From a checkpoint of a small mixture-of-experts model trained on Wikipedia.
Experts: 6 picks a token, a shared expert of 192 neurons.
Below are experts of layer 3 (counted from 0) of a mixture-of-experts language model. Rows are named router (the router's row for the expert), gate (a neuron's input weights, with its number), up (a neuron's input weights, with its number), down (a neuron's output weights, with its number) and show model dimensions 64-127. Each number is 500 + 25 x the weight over its row's rms, rounded and kept within 0 to 999. Numbers have three digits each.
After each expert's rows: "mostly gets" lists some tokens that are sent to it at least half of the time. This comes from a sample of Wikipedia text that the model never trained on.

# expert 8
router:437508494501474531485485494521500485513525521468515528531514505547512530447491510397513522478501449494466493518503494509477523499528543509517514468465503494495511463483485503486531510533438492
gate0:497508494542481480526502530519485534486495532486513500507501486526486526462449502502469549474512509493444524499481479514473475470481504534447513509475532503482516452475517526493482530492430523
up0:492514488539524483503523541524504495528484529452475489515457488545496520454453522512504508479513475462445526511493498517460467481497487490475493532464484455476545508461491523494480538467443476
down0:468515517495510530475515520517521522554506520495530475500540504518495493506495494463501499558486465484530508520522534481522442530501484490547534517524428533536514506517508480514507491517577506
gate1:465495472499480484527518499489523537542511465463484540462487507471493482483462524501503521502516525536484505519502519517492529466507541484507500486491527495499530530535458474426536525509481502
up1:526520457474498510479508540525512491508493499537498493470494488491510524496505488518529488525526462485514487506509493512529476542474446491507486505505492493503484436496529518502489506519473449
down1:512479554475472498494507487489480530537512497518466491483507486459482495454472466508499521534523520533508547457476497460527544540491556522490489540449457532514505485490502461479544493535501516
gate2:499496528493506480504503523522475513540500496488477482504498553528466525504497501410495512476483513496479554504509493494510504457520492523526502492509553516490538480513490506445494491495482508
up2:483487533518505483549473490520518451516493491473467477530514529546467542472470526445506511481468501467466537495507500483477469484515475509532518512533497495488525471496461550505516495499501519
down2:480492561479481479498451509481515545543495478436503471556492533502499511501437505521523535461492488532549498516479505506505463509526502523515519488523524547502535509478500516528513471494490528
mostly gets: "ob", " Mc", " Bh", " MPC", " JPL", " -;"

# expert 73
router:469510520493474489496468501509480502480508484506489467534527498482550483514519479514521516465492498475497510512534482477508518501486508490501480543530482491520506446511471526480497507547494524
gate0:491536494448462496506525506481482499482523501474533513445471502500514455476520501470517482448494506506549517515492472510509523519540483538502496472471497479467519503540488492455549491494481538
up0:497489504531462453540475541482500567521507481520478525478437468501492479507495516500499467497517492513491495478531471508485512501532513490471517514516526490524546572531516469502502465520508513
down0:513483533512492503508473530448498498511486508505489527472422472506507492495498490471441434496477493498531508522489487510492492512495515512473505519493480528537580507468559491504511433537473516
gate1:533482515488503528527516464515511504456523516483469513466457543494496531474567460472479511486529525477484523529536478542522470454487508542492476521484516516518505492503522502493492491533464493
up1:511501507512495503527518482481546463456518505514483476485492478517470471455562474485503494485536520504476502469508505531502501478489537541522518537458484515482509513527520491503521517518425487
down1:470512487498475517495473480473498481554447528504502472489481441481517498479481587534472527508536472466466483474480493502456514484525520461484494461497537479526488490460498515451525515500462518
gate2:506490471493486527487530524449483543538464531430531516481487561511532503481500482477484518485501512518497513494511455498543510497512541514535473475468510512514487493513526508461503457504449525
up2:511516498510508515526491504525478480486495487509526521500505450538501525488460523471463512461537478554465492537503503494475524498525522531517504464497527515491511501483502520492499491509501453
down2:484483546444525484506482503525498478478486523563460473506515528483450483499444507546503536509494510511512511499488494471505525529482471493482529478469518457528486504504505479529497492483571501
mostly gets: "ton", "i", "c", "on", "na", "to"

# expert 60
router:489497492489483536467529501543470540492520497487523524513541513509505516490493439452513525499494468532501504502516481468531501413480514501499476465476500549492472482494526483543470454508521462
gate0:441529498455515522503477467518509534506474505515533526501529521485455530504475472560489524488479525527537504502505471530556487455463503490486453434477513481519503486510515452516496486480523476
up0:517521471469545530554435526492525475488484508507492527496556552534503489502478466544490541519491514484507482516457463490503509484492510505507508486475537462477465483473563509527513453508479491
down0:489517465489509524525443499518522463461492462471505488566447471506497533510521519517533531502478517515501486464517497534523496475513506506528482519505507446488525536510496532506478532507510530
gate1:563461544497475505491505495510496467507477492521500500474497524528506520545499513433527483500469486471484507526509550483540474459499552512492467495504512493487498500472510523528446494491558445
up1:476513491507472471489481532492506533494485485486472545485465494486493467496515465522465498497540493542484524506455480454526538512523486489513524528469477537512488491491471464500521526488502514
down1:479451567502521494516461521431467486444501490545495506520458492500525470518500451511517512500516507455498462525503514491491516477505540484510470482548512506497490514508528482506472499465533498
gate2:525518553480508488506469454518528498514525521507513494480495529466518519506512528486493525509487515501513500500534480499505517428507513497487516519492501493527478500482452473481564491495501501
up2:520538527511486543532473475534496502508513498508519495460507513463539531532506456455512514498482488497500464491562487485500489480491520512511487468503505525505533529503528491522516456487519457
down2:482448481498459520491570464512478502469492439506485505497519507524489522491454505516507475501540501502513507477517499488512484530492499480522472483460499513486533509469494473577455459493516487
mostly gets: "R", "L", "M", "G", "B", "D"

# expert 58
router:478504456491508547492468481485489484510558513474472544536500514519537521468483494464507486489514468467498503485527446508521517490530520538531481461497494525488535452512512499507531498545429512
gate0:550515470523500520526458487529493496472509486499464491499495487521523504456533516502495545467453493483489501528522470512487481499518477534528496517497566525491546487487552534473525486503474472
up0:511494505539508488526487448499492480484536524538451436515474527522515520443543462485502523487506475491467518484524460521506510538502491502523493532533509554538484475497491474521555530527499537
down0:494460525498485460474480497513509470495488545476539485499510470501475543549500461514520527446511526522493473524483491526530489483471498466472509503505439518487490513484503526486498499509485504
gate1:433452479507546552536476494504497487499492490518461505474536512494521506442494466488489474551495494459505494496506513495503482518497466528521539489500465545543544500477498493496489509477449467
up1:547467525468497478493493475518543512508488475489484536531457499491520510585532469494493453505520519510471538485488511510498461460480475480499507534542501502503523496510503485540523520494516462
down1:480561520477461486490561502494502502528459479504491500432475532487487473502509507506547515470516475480506480466528540496458517512501521543508480486462524489500488453496464479514467505496514496
gate2:441512497521507537497468493458504507455471499495474472494525513506503512472472506480482502496504500517533413477489458492525537465523540492520507471501502518499506498537513509515502509491507531
up2:548498472511515470496544517529498543532483501516546508476494477513505464519509472482495516470542492511490534525488498504491489469464476512499490483504497501511428508489496519484464453515492513
down2:511473485469502506537507524512508516512486526454497488489491488470469474475471520462474487504535498499523525502463522495495505498489491505491485505502476493523492507483478505515456529527483547
mostly gets: " Mc", " Reg", " Hong", " Court", " Ram", " USA"

# expert 53
router:511508463486516530500481516482510522502472488505506544553536517508529522529515506523513532472512482550523481529509487509535556485528494564531434504496483495517458518486466483468491474528495533
gate0:503484548485493517501513463504512517480491502499487480520493496501452516518535498480509470513496508506518465510474564516510466516485502511497463500464493454509433514497503470499462479547504513
up0:478491464493493505491481519508492514522546480519497520474520533509539502489493472474528515500495502509479538476528469456465506491541494491526543491507540536501534474503507499547522493461484477
down0:503466530503484490507548464528497522501492501514507467503489513483499492503511564437504470499522494493488480504542552488538506506489538493475506490469469467491503502464460497515473491526501540
gate1:470484511431516492503528537555493512487495462568537523492467468472484525525493505480534471474442496490560498480497517517535489497484513506451457500511482510578471554503470503488481482470499458
up1:505513507488473489514515553444483497532485490519534542524516535495528505539466489506500485517473502465523501503482548569535489511502521500452504530490500504557469516539476481459529494530523515
down1:522527534539497442535490508509476521530508485473524510476497508522525492525513505504506467485485512475544577492520502498496488480484471476478484533477535530501490491490538510502521494499501562
gate2:535521467514479513499489560456530520497498524513525512512460493506506498516534470519501513468519494474513559500484479494496529468500568508497488512556501505485537492525473490495524510526489567
up2:464488483505501520503449490463484520525472509438509484467525482506494496502429473518512499531529482481498482563526465488530538486499473528533523489506524510465528492502471519481470465474520470
down2:476471498457473534518476527512498458478561507528531485465493484564513479511480506437522475540527471469479551508506433556513496481521454506484528496524480493488473470532490491523477494534475508
mostly gets: "|", " the", " Nominated", " awarded", " a", " to"

# expert 13
router:490518494469504491488513480478479557495504540483524524477472488517497523478522482402508495488539502531505483511504495519554517480505483529507498510497509503491495518523499456504502527548524497
gate0:539471550507450478517484545522518492465506500505504482480489520485467481493557479500470530500508494505529525500499501497483513539528476474534483511467520510506495517487510518509512480485472528
up0:487494448483505499525481471491470507497468469525515494542505508515542460529413524538471541426477483456485543548518505473504500489486543511495557498536534490509500458477514526515458508544464490
down0:503512505514492565525510518492510471498524525498512526496550470530547499491500475462532514512514501496483547487530518491515503501514499485503545510548501510496483518468471481519547531489471502
gate1:503496478492498510504463509475506516519517519496469470457501501533502495477493526489482456487536505510488488478483508530495521505513483473512517482540478501496508482485455481485498493481452542
up1:492521502518522480480476490511506475508512503493476457480481486534493504492452563485517462511476521511492471493475529545471506506522507478503510533525471465492526507517499495497515538523472471
down1:491508506499522485482495517501496498539525476531494493507543472521499521497483511478522506517449481473512471453490442500518546512509505502463524509502496470506491526535487487494488525502497460
gate2:495487518469500496501506539455471471473496490506559445518486502504474482487491518515487487468517506519497518517485473512489488504478548519519479466483506488508418504490484512506500492511521553
up2:498461518448503484522503522469482482491509506524549501473482521500476511489489529477502459487478502524517503472464484496487485527433499510478482507464488492469467539500534513484523473487561517
down2:499508503486506497491532522509499499513485490499490503473525497473495519479477514495448508467491505467510468494469522481501490500434459516447487499496491469552479542508528507522479519465513443
mostly gets: "ong", " Sp", " Sc", " Qu", " Ad", " Ed"

# expert 63
router:486556465520470524468512483505510480502502477484511568512519513495545538499440464494474497483527490510522508501485460459529526465520496541471500506494530502534477488490470474487551468565490507
gate0:456536504509501513503520492498493503497531506517476494511503481536535535492411507517498502535526443512507513450462473455491508501525443502502489504515524513522523481491509430543527501480506540
up0:485498477562494501513518515495491477539480546488493494514515471520546492505481509505464489494519516510506508464512464490529537498477469481509483495544517527508500487470442499497504496522488511
down0:472502490476511500498481495497461521509511502474520498523512494497481502492489517515501513475474479539483484511463505470517506488501496500521531497510542487507528491517494516482531507500492471
gate1:529500507535513494479517474507477482451521499507467514502497450485540533508443507525514517505505465491517514493493493436490482543468480560497494505525510506525509474506489465527525499520480496
up1:496522493530545516515509513509485479476506533499474497470518497469530525518508482510497473516506469506509492474494487448495523519497484508468525531526496523513554488483491478531522508507465502
down1:477496506512518538467483543513510526534530504471508476522526522555505487508472476487467491526513486504451474515500480446509537501506501548497503488483528506505506493493520474473527489508486460
gate2:509424530495503484500502473479449462498522534542516482529519518498476460547547465487510548483487489506502478488446466510525486462484546545488476498492506513546491487447514519520486509485508521
up2:472479505443486555497453476526459440544528535523483518517485504479479453548516474478507517470461488480509489483430505493530511462484533487492495510484531524496513486490496509456506502510499546
down2:516480521492516558479505520503460544535515530473501423498504497465512474520522494503503523489461526489457481499494528495486555543477487510541482519476483531478547530540531489464492497503493528
mostly gets: ").", "\".", ".", ".\"", " .", "!"

# expert 14
router:522523491526524530520549504476511514503511487498539540488518459467529507468511458486459487509500466497523527501544478469557501516494559515517490490474523503518533516529516487493491481540461495
gate0:507558517480485485505497489479479486513502485499536547504502473525462500513518521507524504474478554513505477483509482525483484540502535508521504484543527518511486517538480526526483475463502491
up0:566506520489486504509513497473524462491468485560490506496514477487461511516510510499509470505471539520518491482505459526526491554478505502524528520511506523473529515520526520562490496454480487
down0:550524528517516543527495498497510502533467484475462526480497493500492491491491502535519524483493496509505509492480478515497477527489502461485475500478528525463550499465506511515513479485499493
gate1:453441464504489512498549515502440516533521499488506535487501510490506515499495453497494491511472504512543494474534469524540523454549503478499513448492508522565482519493535506464462519505478476
up1:494478519493489505502516512531469488477499512505517534510512487483502507520503476499474486511474503483501510511508463485556475482526521475470510494472510503531528527497510497498474521508502489
down1:544465496475486492496466489468494492512481473517475474519501506497487497513506540541470454521530503510460510519512490515499490572480551478468517456479516487515490511497496522545522484447484547
gate2:497513545472480493517487507421497501481498508448467506484527532475490507508504474511516525499500511519506454526528492514484532506462514462497509523507566498486509522533494532518506432502528490
up2:467482448508500528481479507569497502492461513507529495535472516555472477498470533492495505476522500541494515525489519539506540482522500520524509475488444500479433465494494505479498533479490559
down2:490501508490488481499515469531509469450500537529506529496507510500487494523507538439471519501529491500516512528508519481547524542489521494515556481485531517499457490467510540466463520479476537
mostly gets: " bl", " Sal", " will", " goes", " IS", " appears"

# expert 54
router:442513474516528516540469521501474519529464530497533504512486500547531462489482490486473557454487455502513456518522483518509546496536496515498511518522465554466482477459525492461490487498481543
gate0:478546535486500484489520530510503503513489523475494488456457477536510523458464533484466512472553533549476531498513498454475473500550528515514497528479527509514485510494483512520539502482493510
up0:500478453513491522513478484515499513473546488533509528523552505467507510535531464509517524499474486438518507500504477530518531481499522512482465480544462507479518478502544509503500491514487480
down0:487525541518490511553477487484471522515494524507505517514519456494497538480489510503484475521508473484498519496499484477512519525530523488502479504494479522520524487467515437510456503465517511
gate1:468488529463510579498492516523495495531521493521488502513464470535532531529498553494488523486474518474521482494491490492470478522560495496524475478497484482512507527527516504508504482496465501
up1:533503486534452459520508482474509471506491512490482509517527514471491556430529453491500492531549474505473544479497495494563512513442511544463516523484565515498498492482534508502480517471533447
down1:497486503496465524483502475514490466474458522506444523531515501505518559452503486483474519538464474503513508508505507540519515452499547480514509481522532508524516522489535523501470495454529447
gate2:509477497505491485505478510495477506514544500518511457504471486483476434494535515495524480464514519459511484493525509516495545511513465459483513518493490485494509478535500465525514479473500531
up2:471543466453529529492461486534482495485471499497491511521483510494476518539443557548473509500469522494527509486492450509483516483517505507484484469532552480487464469504479490477535483502503525
down2:503465509534505494458539456472474475546540525523457513544540493526488482462506500524508478499544508544466477461492540461482485512504494496465487486489467465493511485511483514487516488492523521
mostly gets: " that", " he", " it", " also", " He", " which"